Experts of a small language model: vocabulary 8192.
Below are experts of layer 4 (counted from 0) of a mixture-of-experts language model. Rows are named router (the router's row for the expert), down (a neuron's output weights, with its number) and show model dimensions 0-255. Each number is 50 + 12 x the weight over its row's rms, rounded and kept within 0 to 99.
After each expert's rows: a language model's description of what the expert responds to. This comes from a sample of Wikipedia text that the model never trained on.

# expert 1
router:57 42 48 59 33 65 78 42 65 39 43 37 56 37 35 67 51 52 73 68 50 64 25 40 51 45 26 46 47 65 35 42 47 43 53 42 58 36 40 37 58 35 38 64 50 52 64 52 45 60 40 53 32 46 60 62 64 45 35 60 56 47 57 20 58 46 65 37 38 55 49 52 59 38 57 53 63 57 52 57 47 50 38 52 37 57 49 63 43 54 32 60 34 48 52 60 43 51 59 56 35 40 56 53 61 29 56 53 38 63 64 43 30 74 62 25 67 37 31 71 51 64 39 39 74 39 56 45 51 39 31 69 35 31 52 54 61 44 48 51 45 64 38 62 63 33 62 41 51 48 48 33 48 57 37 57 53 57 26 41 38 39 66 63 59 28 51 61 56 80 62 56 45 56 54 47 65 42 50 66 45 65 70 58 48 57 53 64 56 27 74 84 35 47 45 38 63 41 52 56 50 47 25 44 58 54 50 53 57 47 52 52 53 48 48 45 69 77 50 55 57 52 34 47 52 67 55 46 69 64 48 63 38 55 69 40 57 45 60 50 63 63 37 49 46 36 62 50 35 84 20 51 52 47 53 33
down1:53 44 34 61 35 51 48 47 69 42 65 44 44 56 45 47 88 54 43 31 56 45 55 32 55 59 65 42 62 55 41 43 50 38 44 57 50 62 65 56 32 53 50 42 37 42 42 50 52 52 47 68 64 50 64 63 57 60 42 53 63 51 56 47 46 59 37 46 28 40 45 49 40 43 56 66 54 61 63 49 66 56 48 40 43 28 64 02 57 60 51 45 35 56 66 44 64 53 38 50 47 58 27 43 58 41 43 58 62 35 45 32 41 52 61 65 49 47 39 52 53 41 58 50 27 48 35 53 48 53 42 55 49 59 58 60 26 40 67 57 30 53 45 46 52 59 29 62 55 48 64 38 58 32 57 42 21 49 41 44 66 69 51 35 41 38 59 44 45 54 65 33 69 41 53 59 48 59 32 80 24 46 49 69 62 54 50 38 43 67 44 50 27 18 59 32 49 54 42 37 56 65 68 54 50 25 24 51 63 46 59 64 70 36 52 58 56 62 40 51 27 46 55 74 55 66 46 51 54 57 44 49 35 41 29 70 45 33 29 53 53 57 45 64 68 41 68 39 63 48 65 51 62 42 53 47
down2:66 57 43 64 45 58 46 64 57 72 56 83 40 42 45 64 37 34 58 53 74 48 42 46 56 46 59 21 29 52 70 60 33 43 48 60 47 68 32 74 42 55 52 57 48 57 29 53 49 26 49 47 42 47 58 54 59 45 87 46 32 44 26 30 38 41 41 48 69 44 72 30 76 48 45 59 44 42 57 39 52 43 40 48 64 54 49 67 42 50 54 42 53 46 48 56 45 45 25 68 37 38 53 72 64 46 66 33 39 43 44 61 57 61 59 57 55 38 46 73 60 61 59 54 58 68 47 51 32 61 66 62 66 51 43 74 50 56 60 44 63 45 56 46 50 62 31 59 56 50 37 44 33 63 62 48 67 50 58 66 48 55 73 53 44 61 52 56 15 40 48 52 60 60 50 31 72 49 52 45 58 50 71 26 78 50 53 53 60 47 55 54 46 53 57 50 49 53 44 40 48 49 51 61 44 30 53 43 42 47 32 48 72 47 39 44 60 25 48 61 37 65 63 46 49 42 52 51 41 65 44 53 50 48 50 58 39 26 36 36 67 47 35 65 69 36 50 29 70 56 59 54 37 56 51 49
down3:61 44 45 59 63 50 48 49 44 52 43 50 26 59 36 66 61 59 38 42 39 33 47 42 48 63 53 54 44 62 39 26 62 22 41 55 37 38 66 31 61 69 68 41 46 57 45 56 45 31 49 72 64 45 40 61 55 60 41 28 46 37 48 60 60 56 56 59 49 61 56 48 60 35 22 34 58 57 58 39 24 71 48 58 49 46 44 33 74 63 49 52 81 34 41 48 50 67 57 54 87 28 52 46 52 72 38 46 51 60 59 52 64 44 30 50 54 50 58 29 56 67 62 41 40 65 50 67 56 50 40 25 42 53 53 55 22 35 29 41 32 43 47 61 60 59 56 50 76 55 53 44 54 64 49 41 34 44 48 39 53 41 31 29 49 64 57 34 58 60 63 41 80 47 26 53 32 38 32 47 63 45 45 60 65 45 57 55 45 52 52 52 61 50 47 43 39 58 60 52 52 71 53 63 41 44 34 52 52 46 37 68 59 63 35 55 32 45 47 65 54 54 60 60 57 54 64 57 35 44 60 54 43 58 42 46 55 83 56 67 64 60 56 50 54 57 57 63 62 58 49 26 50 67 53 66
What it handles: Prepositions and conjunctions

# expert 30
router:58 36 48 46 43 47 63 41 64 59 45 40 38 59 45 58 58 48 58 45 44 49 42 47 54 57 80 43 47 50 55 42 38 16 50 35 46 30 41 43 44 53 35 60 62 51 27 54 62 67 47 47 68 54 53 43 66 38 27 48 41 64 58 33 50 46 39 27 50 32 50 41 59 36 41 52 47 54 45 43 86 82 61 59 45 39 61 33 60 26 47 57 34 48 63 45 45 54 43 48 55 52 80 61 48 31 42 54 31 61 40 48 56 62 71 25 50 47 42 63 43 53 39 51 53 36 53 57 75 46 34 51 38 55 32 55 65 56 48 58 40 42 50 47 67 54 43 37 53 35 45 40 33 44 39 45 51 59 50 66 54 37 46 87 53 32 44 51 54 49 58 55 56 46 44 69 62 65 51 56 46 48 41 54 59 51 39 51 54 59 72 62 53 66 49 49 29 33 36 57 49 51 35 54 42 62 46 74 53 28 31 47 50 51 39 34 46 47 65 60 61 57 63 55 08 63 42 36 59 65 44 47 35 63 49 44 44 56 47 61 86 44 48 69 37 50 56 70 49 85 44 51 41 61 47 52
down2:52 57 64 45 37 50 68 57 36 38 41 55 27 57 55 64 38 56 62 36 59 38 37 36 46 65 52 37 47 64 55 52 65 36 31 61 59 47 63 53 44 70 54 61 57 52 75 40 56 60 54 50 43 63 51 52 47 46 62 44 36 53 72 64 35 31 39 52 35 47 52 44 41 49 57 29 46 61 43 37 49 51 50 52 27 78 58 52 37 41 44 46 45 73 73 55 26 40 61 66 45 51 58 39 50 60 38 67 59 70 32 60 39 55 61 58 71 49 44 49 46 62 53 51 46 59 55 67 61 57 48 37 18 50 51 53 50 48 73 52 45 53 39 65 58 64 33 51 42 79 42 41 39 45 29 59 43 48 51 29 54 56 66 44 52 45 49 45 31 67 69 60 40 71 68 46 60 61 17 58 45 44 54 30 52 41 56 58 49 47 40 48 40 70 50 47 64 46 55 49 48 33 59 54 52 44 36 55 39 36 58 44 52 57 38 52 34 23 65 60 49 30 60 47 20 70 45 47 45 52 53 42 56 63 38 49 49 42 51 46 43 53 42 46 39 20 75 67 52 67 42 60 70 31 23 80
down3:45 45 37 38 59 60 38 50 54 57 54 55 58 57 32 46 41 59 40 35 42 41 55 32 49 52 80 45 38 61 18 45 32 66 36 40 37 69 77 51 43 40 44 51 66 54 36 62 30 36 54 49 52 67 52 60 76 67 45 50 50 44 55 55 59 39 55 62 68 45 44 54 59 40 48 52 30 41 29 46 21 35 39 33 70 51 56 43 60 42 36 46 48 73 45 54 48 71 59 58 71 27 36 34 36 45 51 74 52 64 59 31 64 44 56 53 47 50 57 21 42 55 46 38 54 52 65 45 59 55 39 50 31 54 45 37 29 44 67 59 15 49 56 48 49 67 43 38 50 62 39 38 49 38 68 19 45 51 32 53 41 64 51 53 28 59 39 41 29 48 37 45 50 41 67 52 52 29 50 50 55 63 50 31 29 34 44 60 52 68 47 44 55 27 49 56 57 51 57 64 35 57 50 64 48 49 63 40 45 33 44 63 53 69 52 44 31 45 43 67 51 44 44 24 70 48 50 42 35 42 42 33 49 51 39 56 57 69 66 58 33 58 49 39 41 58 52 50 38 44 38 49 51 52 73 42
down4:64 50 68 26 33 24 42 44 38 72 48 37 52 57 46 38 35 72 64 54 68 60 50 43 80 48 41 42 77 40 54 50 50 32 52 44 49 58 54 51 38 50 52 49 42 57 92 63 58 52 45 38 43 44 63 38 48 46 46 47 45 51 59 40 59 60 63 40 55 62 50 49 46 63 75 55 44 72 42 38 59 36 49 45 42 46 61 47 52 31 35 50 51 53 49 47 67 55 68 41 60 63 33 73 48 42 62 33 55 56 46 50 54 66 63 58 42 53 46 60 56 52 60 52 71 61 44 60 72 38 29 44 32 61 47 39 52 46 62 50 55 35 62 46 65 61 58 59 55 57 48 60 51 54 42 57 47 41 49 46 74 41 55 43 54 54 40 38 38 44 57 56 46 48 43 52 50 62 59 40 50 44 40 75 48 43 49 48 32 50 66 56 40 76 51 73 53 24 32 54 52 60 60 46 41 59 41 45 36 54 62 80 37 82 46 35 32 63 29 72 47 62 44 57 48 61 49 40 36 74 32 44 20 57 51 69 66 46 40 47 55 42 74 44 60 43 40 45 22 37 44 58 40 64 63 23
What it handles: Word-initial syllables

# expert 12
router:48 48 47 50 54 41 43 40 44 49 33 39 41 46 11 72 51 61 49 57 59 59 31 38 55 47 50 68 52 55 47 38 63 29 42 41 35 41 44 45 53 46 43 56 51 58 36 67 38 67 25 56 64 49 74 61 56 34 48 37 43 46 69 06 53 48 52 42 59 48 47 67 53 65 53 66 51 45 48 34 44 54 67 71 56 55 51 39 42 34 41 68 42 46 35 52 67 53 47 61 33 44 54 51 47 39 36 53 41 46 50 37 56 70 62 22 42 55 36 64 47 58 37 70 67 41 68 25 62 59 40 55 36 64 52 55 67 61 38 61 29 60 27 48 48 41 59 52 39 34 37 53 71 50 37 34 53 47 49 54 34 32 53 62 52 26 34 55 63 65 32 42 47 60 51 60 64 43 70 49 50 49 68 38 54 49 40 50 45 37 59 59 31 37 40 44 50 44 46 46 36 60 34 45 36 60 31 52 52 40 45 59 37 49 44 39 47 38 33 51 50 66 29 48 42 49 45 27 63 61 55 55 47 53 55 32 50 46 35 68 75 45 49 57 51 38 58 60 31 92 67 66 47 49 56 43
down1:63 68 28 40 65 16 56 52 57 74 38 56 55 67 30 51 43 48 57 41 17 58 62 37 49 54 51 51 61 46 42 62 46 48 58 54 40 54 41 52 53 62 45 59 66 62 55 38 57 49 59 39 43 54 40 75 63 51 58 60 35 64 64 50 65 56 69 61 52 38 61 45 80 44 53 44 46 38 54 58 52 38 48 42 33 62 53 27 42 55 36 57 19 34 55 54 44 45 46 57 46 54 52 35 23 35 50 50 39 64 40 56 47 39 75 42 43 52 56 36 47 31 31 59 46 46 47 64 58 55 51 37 41 46 57 69 37 57 48 53 50 75 34 55 54 38 57 55 48 55 46 62 65 63 65 55 42 61 43 52 52 79 34 53 44 62 48 54 64 34 56 68 38 42 33 55 58 61 40 33 64 59 41 54 50 41 48 60 54 54 47 33 45 67 41 64 52 54 65 39 79 45 25 44 64 33 47 66 40 53 37 27 53 47 61 45 48 58 40 40 47 26 68 52 55 56 69 51 45 52 39 33 47 18 62 51 40 57 51 75 46 24 50 41 76 50 34 61 63 34 53 47 32 49 73 57
down2:52 46 42 68 37 37 57 68 51 63 47 49 72 61 56 67 34 56 39 45 82 38 32 36 35 36 38 58 28 38 39 48 31 60 59 56 44 43 51 55 54 60 30 34 44 67 53 62 47 52 37 52 62 48 46 61 64 48 40 24 50 56 28 47 53 16 47 54 62 46 50 37 26 50 51 63 57 36 48 59 58 55 33 63 68 36 58 59 62 44 36 54 63 69 45 34 58 42 64 33 64 50 46 32 41 58 41 30 62 69 66 62 32 52 32 41 54 48 55 58 48 29 54 47 50 65 27 63 32 60 39 44 65 33 54 64 44 50 58 51 48 52 46 52 46 49 67 45 55 53 49 49 54 54 61 64 45 49 46 77 47 61 48 55 50 71 62 49 60 54 33 39 42 38 89 59 47 59 42 25 47 37 59 47 51 41 45 55 71 54 38 59 33 71 53 53 38 52 64 53 49 50 28 41 37 57 52 52 45 56 29 48 48 60 42 41 47 58 61 38 48 56 72 60 60 51 46 52 66 45 67 46 50 58 51 55 54 40 61 65 66 59 62 84 42 43 45 43 55 74 51 84 38 47 78 50
down3:36 42 48 53 56 55 52 56 78 56 54 41 59 66 47 40 58 53 43 56 60 71 35 49 70 47 38 47 54 47 33 52 43 36 44 55 51 37 49 43 25 55 46 49 73 44 58 35 44 58 61 57 55 48 41 58 73 35 41 58 49 51 53 60 44 47 41 50 48 53 63 61 48 61 28 45 42 66 57 51 55 29 53 57 53 31 52 65 50 59 51 56 56 68 50 40 61 44 50 15 58 15 58 49 51 70 56 46 82 68 30 43 27 48 74 49 51 40 53 40 46 34 66 41 51 35 45 53 61 64 68 68 57 52 54 68 53 66 50 24 39 38 46 62 45 33 40 28 60 56 52 61 63 55 32 50 55 51 61 45 70 68 56 47 79 66 43 77 50 54 32 54 65 45 38 62 51 48 31 48 36 63 46 42 38 62 42 52 49 38 53 53 60 60 28 57 49 57 28 66 54 58 59 43 36 37 40 38 57 68 15 35 39 56 65 39 53 37 45 54 45 43 64 37 43 61 35 46 29 22 56 45 64 53 57 59 46 47 33 73 65 63 49 61 60 38 42 44 44 37 56 27 51 59 63 55
What it handles: Opening parentheses, dashes

# expert 37
router:48 48 51 38 46 55 50 35 52 62 39 48 79 41 43 27 48 52 62 31 53 63 48 75 51 41 57 48 57 43 34 51 52 29 48 46 35 30 45 51 45 46 50 63 39 54 50 54 40 49 41 61 60 48 47 78 65 45 57 48 41 51 61 29 57 40 55 62 45 41 52 63 56 51 42 18 63 53 46 53 61 44 56 48 48 31 54 63 60 43 45 48 44 64 16 43 41 49 66 55 45 52 63 38 56 40 62 67 29 69 57 48 42 63 60 36 48 57 51 47 46 49 46 49 49 38 62 45 58 50 31 57 43 48 44 49 43 35 44 56 43 48 39 54 38 39 65 45 83 53 49 37 48 42 34 50 66 60 31 39 30 36 47 65 37 60 56 25 46 66 48 51 17 31 56 65 60 31 69 57 30 60 70 43 61 49 46 69 50 39 71 38 38 72 34 48 44 43 40 38 30 50 12 40 24 79 46 57 34 34 42 47 55 52 55 31 57 41 47 50 56 48 56 45 53 69 39 41 59 57 51 53 40 56 71 28 44 43 60 76 66 58 43 47 32 43 54 53 30 59 36 53 36 53 62 25
down0:59 59 44 41 45 52 42 41 56 46 56 51 48 57 59 46 61 62 54 58 64 46 52 39 44 25 47 39 54 43 67 39 42 64 29 50 45 40 48 60 59 61 41 35 61 69 51 68 65 39 12 46 44 35 59 53 62 55 64 67 37 44 69 46 50 39 48 49 48 44 46 41 54 66 34 54 51 57 56 51 40 69 54 57 54 53 28 68 59 48 58 53 49 33 67 31 44 33 35 47 66 48 47 51 46 56 60 45 65 61 76 46 37 49 39 47 64 64 19 52 44 43 55 54 47 45 51 55 43 75 39 52 27 34 54 50 57 44 45 39 43 63 50 41 67 45 59 45 28 50 41 65 46 39 55 54 35 48 62 63 58 53 66 64 42 55 64 46 52 79 40 54 82 37 47 51 43 64 31 44 32 45 60 27 23 46 31 29 47 45 60 69 66 72 54 63 40 64 47 70 44 46 57 49 58 56 66 68 60 45 50 69 51 60 60 68 39 36 63 60 84 36 47 58 46 68 55 51 46 33 60 54 33 32 51 59 50 29 64 35 26 66 45 71 74 51 44 47 55 51 66 44 68 49 40 62
down1:58 43 53 43 48 53 49 49 32 61 74 52 72 60 43 78 50 71 48 51 52 47 45 46 56 54 55 56 55 53 32 50 55 47 63 64 47 49 37 63 53 43 63 52 71 49 49 36 42 53 25 34 65 61 49 19 59 53 45 55 57 49 64 51 48 51 53 56 48 60 31 48 61 41 52 60 23 61 56 45 36 59 67 65 50 34 43 61 56 35 48 53 52 55 59 55 27 65 54 64 60 69 50 31 60 71 66 51 31 64 53 46 43 47 59 37 67 61 39 57 37 64 34 44 30 71 39 53 47 25 53 50 33 54 47 47 33 47 67 66 43 54 54 53 29 73 48 39 51 30 58 63 57 51 55 40 48 51 29 50 33 83 53 42 36 48 42 29 43 32 68 47 61 55 62 55 51 52 67 43 48 24 64 62 45 55 45 56 55 64 56 69 79 48 48 50 44 49 44 34 35 61 41 62 46 59 60 40 63 52 62 61 43 60 52 46 36 48 44 61 43 35 49 47 56 56 43 33 32 61 84 46 32 64 56 48 85 47 47 48 41 27 35 72 41 49 47 38 48 61 62 59 18 53 60 66
down2:80 27 50 46 50 45 54 58 75 62 44 59 37 41 45 56 33 26 57 58 44 61 57 32 51 43 36 60 32 68 49 43 49 44 64 45 37 68 33 57 53 37 63 61 58 57 35 51 45 55 58 34 36 43 63 39 38 55 36 75 67 67 59 64 47 60 47 32 36 41 51 66 53 54 21 53 60 79 62 51 45 47 58 43 64 51 67 36 61 49 46 55 44 49 46 36 26 51 49 69 49 62 28 69 42 44 35 50 69 47 30 56 58 36 46 37 22 47 47 53 53 38 54 84 36 57 45 61 64 38 51 41 43 52 38 57 35 52 51 37 42 56 37 64 62 22 52 72 28 32 45 52 68 54 51 46 74 53 65 46 44 64 51 46 60 37 43 40 74 56 30 56 57 59 59 57 47 30 57 59 55 33 28 60 39 63 35 66 46 58 44 68 69 38 52 56 53 47 55 50 44 57 41 59 42 48 30 45 43 53 43 30 49 24 65 57 51 39 49 33 30 43 65 58 59 57 34 56 51 20 50 61 55 53 53 41 54 75 42 48 44 55 60 53 35 40 42 55 53 41 55 62 42 44 58 54
What it handles: Zero digits and ur

# expert 34
router:54 48 57 46 34 54 39 48 55 58 17 42 47 64 51 52 40 52 56 29 48 47 48 53 43 47 60 45 45 55 51 30 61 18 54 45 43 34 48 34 45 44 42 60 49 55 47 68 56 63 33 75 66 33 54 50 59 62 50 84 39 41 47 17 41 49 54 72 29 45 41 71 67 59 21 58 40 59 58 74 46 56 45 51 56 64 53 56 60 47 33 56 39 48 52 60 24 46 51 62 54 39 57 43 54 51 66 55 39 74 49 46 44 60 48 27 48 49 30 47 49 43 30 67 67 36 43 54 66 40 46 62 51 35 50 47 38 54 35 58 33 41 58 65 47 53 52 43 50 41 47 44 51 55 54 44 82 43 49 58 58 61 38 53 50 52 52 27 55 56 56 50 33 39 63 57 52 40 58 48 66 55 60 58 62 61 51 51 62 43 43 60 52 36 37 34 56 53 64 58 45 62 64 35 24 58 51 53 36 28 48 60 40 72 43 40 49 69 55 48 42 46 38 37 46 69 35 24 47 57 64 60 32 48 56 35 37 64 66 58 97 57 64 37 29 40 52 47 54 80 45 51 48 52 41 46
down0:35 46 58 43 53 71 23 34 43 53 60 45 57 28 37 39 40 55 49 51 53 64 40 51 38 34 43 58 36 60 58 65 36 78 70 52 45 59 44 48 26 40 41 26 55 65 36 68 64 40 21 45 64 58 62 63 57 64 48 55 34 55 41 58 75 54 49 52 74 32 45 49 42 53 57 34 51 39 82 41 71 41 52 26 31 61 65 49 46 51 34 38 35 50 46 58 69 53 48 49 45 58 48 60 44 61 60 68 56 48 33 24 72 50 61 59 68 42 38 57 35 24 46 48 60 53 55 44 41 57 37 43 77 52 35 35 34 48 53 57 52 45 38 45 65 41 54 43 53 46 45 59 56 62 65 52 56 54 31 56 58 34 73 32 59 49 48 64 51 49 76 48 65 60 45 47 70 57 62 56 48 64 34 62 72 54 64 31 42 55 60 45 48 64 51 53 61 39 42 38 73 72 60 77 34 53 48 43 38 40 51 65 37 56 41 56 61 65 55 43 46 39 41 57 52 46 57 45 63 51 50 31 53 43 58 48 69 43 67 28 62 48 59 64 31 50 48 46 57 52 50 36 39 47 43 31
down1:57 45 29 71 48 28 33 68 28 31 35 43 37 53 40 55 50 56 53 38 52 64 42 62 65 53 35 38 56 46 37 45 46 42 52 36 51 50 54 70 44 66 46 41 34 73 58 36 56 50 54 65 48 63 60 50 46 66 51 38 54 34 52 45 56 62 58 50 60 28 58 73 49 71 79 47 53 51 59 56 50 47 28 56 52 37 42 43 35 23 44 43 41 64 55 44 57 69 58 56 32 72 42 67 40 34 31 65 53 56 42 67 59 51 61 31 55 48 45 42 38 26 28 67 49 62 58 37 59 41 52 53 39 42 32 54 66 50 43 48 36 68 54 55 59 53 54 60 46 46 42 33 63 19 34 65 41 42 48 36 45 24 55 63 38 49 35 37 55 69 38 50 53 51 38 49 66 56 39 62 60 56 67 43 46 52 48 84 45 57 57 47 47 61 51 38 32 49 69 43 55 49 47 50 67 62 38 33 40 42 68 65 54 32 56 34 50 65 63 58 48 46 56 54 25 50 62 64 51 50 35 64 28 63 25 67 41 44 56 60 53 40 43 31 73 28 45 62 47 63 63 51 62 47 51 31
down2:29 47 59 42 55 43 42 42 62 48 59 46 60 47 58 53 57 42 50 42 42 35 37 36 29 35 31 39 46 26 61 56 35 50 54 50 63 58 28 53 47 62 46 48 37 55 51 27 50 57 53 44 65 44 40 24 65 63 56 45 45 49 59 63 50 44 70 44 56 41 57 71 49 31 19 49 51 57 42 58 31 62 40 41 45 58 31 55 45 32 65 51 45 62 69 58 43 42 38 53 64 67 36 34 37 59 71 43 48 15 38 56 47 58 57 61 40 69 59 42 36 30 55 35 57 45 46 46 40 45 51 51 60 25 34 53 26 52 55 55 66 37 50 44 40 63 47 41 57 61 50 26 50 60 59 57 57 41 34 44 57 50 52 74 36 53 47 50 46 50 43 31 41 59 35 52 68 47 63 49 68 66 29 62 51 27 60 58 62 44 38 64 59 62 43 37 41 66 62 45 46 77 61 54 46 67 37 61 53 48 74 56 77 48 60 55 23 46 43 74 50 64 55 28 38 51 46 43 56 68 38 47 30 55 56 29 53 48 45 45 49 37 38 57 65 38 37 51 32 56 24 78 49 35 49 49
What it handles: Line breaks

# expert 39
router:48 47 56 38 43 48 38 44 47 47 34 35 59 48 45 47 49 49 71 55 42 55 30 61 54 48 46 45 51 36 55 55 42 10 46 39 56 44 31 45 70 31 64 57 58 43 45 54 70 66 46 76 64 24 38 48 44 37 58 56 13 51 63 36 57 45 64 55 50 38 19 49 57 50 58 55 70 49 52 48 73 42 33 52 50 51 57 48 48 49 29 59 58 68 46 46 52 35 72 58 42 33 51 28 52 39 66 50 25 53 58 43 39 51 68 41 67 35 38 53 41 61 38 56 37 28 46 40 62 53 46 48 28 61 32 53 51 64 58 57 43 52 18 67 40 30 56 33 81 47 63 51 50 54 44 45 56 39 31 45 24 32 50 58 58 52 55 40 56 62 52 44 51 43 50 36 58 52 44 43 40 70 58 53 50 58 38 62 35 27 64 50 35 65 52 67 45 43 30 51 44 54 44 48 36 49 41 62 67 57 53 37 42 60 50 56 38 41 48 53 25 56 65 34 43 57 46 34 52 64 64 82 49 56 60 52 41 67 44 64 65 47 55 37 33 48 50 62 48 81 49 58 38 42 51 43
down1:48 27 59 60 34 53 86 32 65 56 52 40 57 58 47 44 44 57 58 45 78 55 60 61 40 31 47 60 61 64 56 51 33 72 38 59 32 32 55 40 64 52 27 54 30 50 55 55 57 72 69 38 57 46 50 52 42 38 51 60 58 41 51 45 39 48 29 42 60 36 56 45 53 54 69 63 59 43 57 44 32 45 55 46 59 49 64 59 25 52 48 32 62 39 51 66 39 72 43 51 69 47 57 47 62 50 21 56 44 53 48 44 32 42 69 38 26 59 61 46 46 52 49 45 55 29 64 48 44 61 39 35 33 58 70 60 36 50 50 48 56 65 57 25 46 49 52 43 34 76 57 45 43 63 53 44 70 42 56 63 63 29 41 54 46 47 46 49 32 51 46 51 64 65 54 68 38 47 61 25 23 52 28 42 35 49 58 40 46 62 63 63 49 58 47 56 63 36 26 41 54 52 40 41 42 47 41 57 38 43 55 31 21 41 38 36 35 56 48 42 52 54 50 64 60 24 59 65 22 38 56 57 46 43 59 56 37 60 51 62 54 57 49 38 45 48 39 56 44 47 26 26 38 41 23 61
down2:42 58 58 71 55 43 51 48 44 55 64 44 70 38 52 31 54 53 45 45 47 47 59 47 45 67 38 56 57 40 70 38 52 65 65 59 28 46 23 44 35 54 46 77 46 29 56 59 55 60 40 55 46 63 61 55 44 48 59 42 60 39 49 43 39 40 60 21 64 74 51 44 59 30 47 49 40 48 43 44 43 47 70 47 61 71 60 39 53 60 32 39 49 33 43 51 47 44 43 20 44 57 47 50 62 47 36 49 53 48 57 61 58 61 49 47 58 28 43 59 64 30 68 53 37 30 52 67 56 50 24 62 32 62 58 47 48 21 79 57 50 60 68 60 59 63 84 57 48 60 61 19 51 38 53 57 60 46 50 35 33 54 44 45 49 39 49 57 60 45 51 23 42 53 64 49 36 58 59 66 51 38 72 30 61 42 38 52 25 53 65 60 36 48 67 62 59 55 56 44 54 39 61 62 56 51 65 49 52 33 54 57 62 52 49 64 58 47 66 73 51 20 53 40 47 59 56 40 47 38 72 42 63 47 41 63 70 71 33 60 76 54 58 45 52 67 36 49 65 42 49 52 68 49 38 46
down3:58 58 60 68 54 58 58 41 39 65 67 39 51 34 43 76 57 42 52 42 65 54 35 46 39 44 83 57 50 48 77 44 49 59 62 56 64 47 64 60 51 50 47 53 32 43 44 42 64 58 58 43 55 49 55 50 44 34 42 65 60 55 86 53 38 65 49 61 50 29 50 54 55 51 40 46 49 46 75 46 61 67 43 47 55 61 52 48 36 39 14 37 31 38 39 64 50 47 44 47 51 47 64 27 68 38 25 56 43 57 51 63 31 46 43 53 53 46 51 61 55 67 50 45 37 63 42 55 40 60 55 63 67 45 46 36 61 51 49 85 49 52 62 48 50 47 41 76 70 53 43 51 45 31 57 86 37 43 58 56 26 51 48 25 41 63 57 55 43 21 62 51 55 33 48 52 32 70 42 68 47 50 46 45 60 76 59 56 74 43 50 58 53 59 66 38 64 75 51 42 48 26 52 47 30 33 66 50 51 46 62 47 53 37 54 39 54 37 47 39 54 73 28 46 42 58 45 56 52 32 46 59 41 31 54 34 61 61 46 52 60 54 37 67 42 42 45 55 49 40 48 39 42 28 66 46
What it handles: Hyphens, dashes, signs

# expert 23
router:56 35 63 50 43 63 63 54 51 32 35 25 51 37 32 56 54 80 49 35 53 62 31 46 44 69 54 40 61 32 39 71 61 12 40 51 49 34 37 39 48 42 29 65 51 48 36 68 41 66 40 46 45 44 77 55 64 54 56 65 47 68 54 21 45 51 58 34 66 46 41 47 41 37 49 64 59 47 79 54 56 55 62 52 41 42 57 39 45 50 36 61 63 51 43 45 35 48 52 60 46 48 45 57 64 51 34 76 34 63 52 51 45 60 60 38 54 55 29 71 45 56 36 54 48 44 56 58 46 50 42 51 31 54 53 48 38 59 43 61 40 42 28 59 54 42 54 39 65 49 38 50 56 69 47 42 49 62 52 36 50 34 56 61 56 41 45 40 42 61 48 59 47 43 52 54 79 56 50 60 50 72 62 60 58 37 48 38 64 50 64 47 38 46 45 54 39 51 58 74 19 56 33 50 48 42 44 46 59 49 43 55 49 56 54 35 66 29 52 40 28 46 55 42 38 66 34 34 90 63 66 68 57 67 57 43 51 67 46 52 70 51 64 57 37 43 73 61 63 74 37 77 47 46 53 58
down2:54 53 40 51 54 25 65 64 76 43 68 49 41 44 45 54 23 47 62 46 69 48 60 59 46 56 41 59 44 43 44 66 53 37 30 68 35 67 32 54 58 41 36 46 58 40 70 48 27 50 42 63 36 54 60 14 32 54 27 43 62 48 45 59 69 62 57 78 49 64 56 53 62 61 47 76 58 86 61 61 28 55 43 64 49 64 28 53 65 43 40 56 43 75 42 52 34 55 45 57 70 43 47 45 56 61 71 52 47 60 30 30 55 45 57 39 52 49 57 49 54 62 51 48 46 54 57 63 41 42 35 51 39 46 48 53 33 53 46 47 45 67 64 45 63 51 51 60 33 62 64 60 32 46 54 36 49 62 37 60 67 36 59 47 49 62 47 44 52 64 36 67 58 48 56 67 75 50 61 70 57 56 44 37 63 50 60 49 51 52 51 37 45 60 41 58 78 62 44 58 55 45 34 60 46 47 54 31 63 51 72 41 56 45 60 49 29 53 46 53 32 34 67 61 37 57 59 39 41 46 31 61 57 50 72 59 51 33 57 59 61 66 49 50 44 40 28 37 58 36 53 40 66 53 75 29
down3:44 55 56 59 63 50 57 33 61 50 54 41 51 64 46 40 56 51 20 79 29 59 46 54 70 37 49 53 44 61 47 48 40 36 47 63 44 60 44 57 68 53 68 38 37 43 64 32 48 68 57 53 37 24 62 52 40 34 41 39 34 51 36 68 72 43 55 56 56 50 58 38 40 74 55 47 30 42 42 37 54 61 50 59 28 34 44 34 59 66 53 51 61 59 47 26 61 44 59 55 44 46 34 71 36 60 53 47 60 49 55 49 56 38 57 31 64 54 59 49 70 64 65 49 54 60 33 49 49 52 70 63 70 63 64 58 46 64 55 41 30 72 68 49 44 57 59 69 50 55 49 46 30 35 57 31 51 26 47 54 68 49 42 59 50 33 65 62 43 47 41 47 20 30 32 67 45 34 38 64 40 45 51 45 26 47 38 61 43 47 50 46 39 38 40 61 44 59 41 54 49 57 29 53 47 42 53 34 50 55 39 47 52 64 56 45 33 30 29 52 55 28 41 60 69 48 32 54 60 29 53 65 65 63 32 44 58 57 61 60 63 58 53 23 44 53 50 50 39 27 29 54 35 64 45 25
down4:56 47 41 30 25 33 67 70 56 53 44 53 64 65 67 42 53 55 35 59 36 36 68 68 48 49 38 56 31 57 52 54 37 34 36 34 66 44 62 35 47 39 34 46 52 51 50 57 53 49 71 49 34 61 35 54 64 41 40 54 55 26 51 56 63 47 58 41 47 71 45 56 58 59 44 32 53 24 50 48 35 24 57 49 56 83 64 47 51 47 61 65 54 43 57 60 35 45 48 66 54 37 50 32 41 59 47 36 49 66 47 54 49 45 48 40 29 53 50 38 76 46 39 28 51 43 52 59 53 38 38 45 60 41 43 33 34 34 40 58 55 53 38 84 59 49 69 39 52 53 44 73 48 46 61 33 50 42 59 45 52 62 35 37 33 59 45 58 53 34 59 45 44 53 41 47 52 61 36 34 50 35 52 65 48 56 68 47 61 46 23 52 74 68 65 60 61 68 33 51 43 72 32 48 58 28 62 57 58 48 55 58 71 26 41 46 45 47 38 45 62 45 40 49 69 59 63 48 38 64 57 35 61 49 60 36 32 57 35 33 39 60 61 49 45 37 82 33 55 39 60 63 40 47 69 55
What it handles: Multibyte bytes, prefixes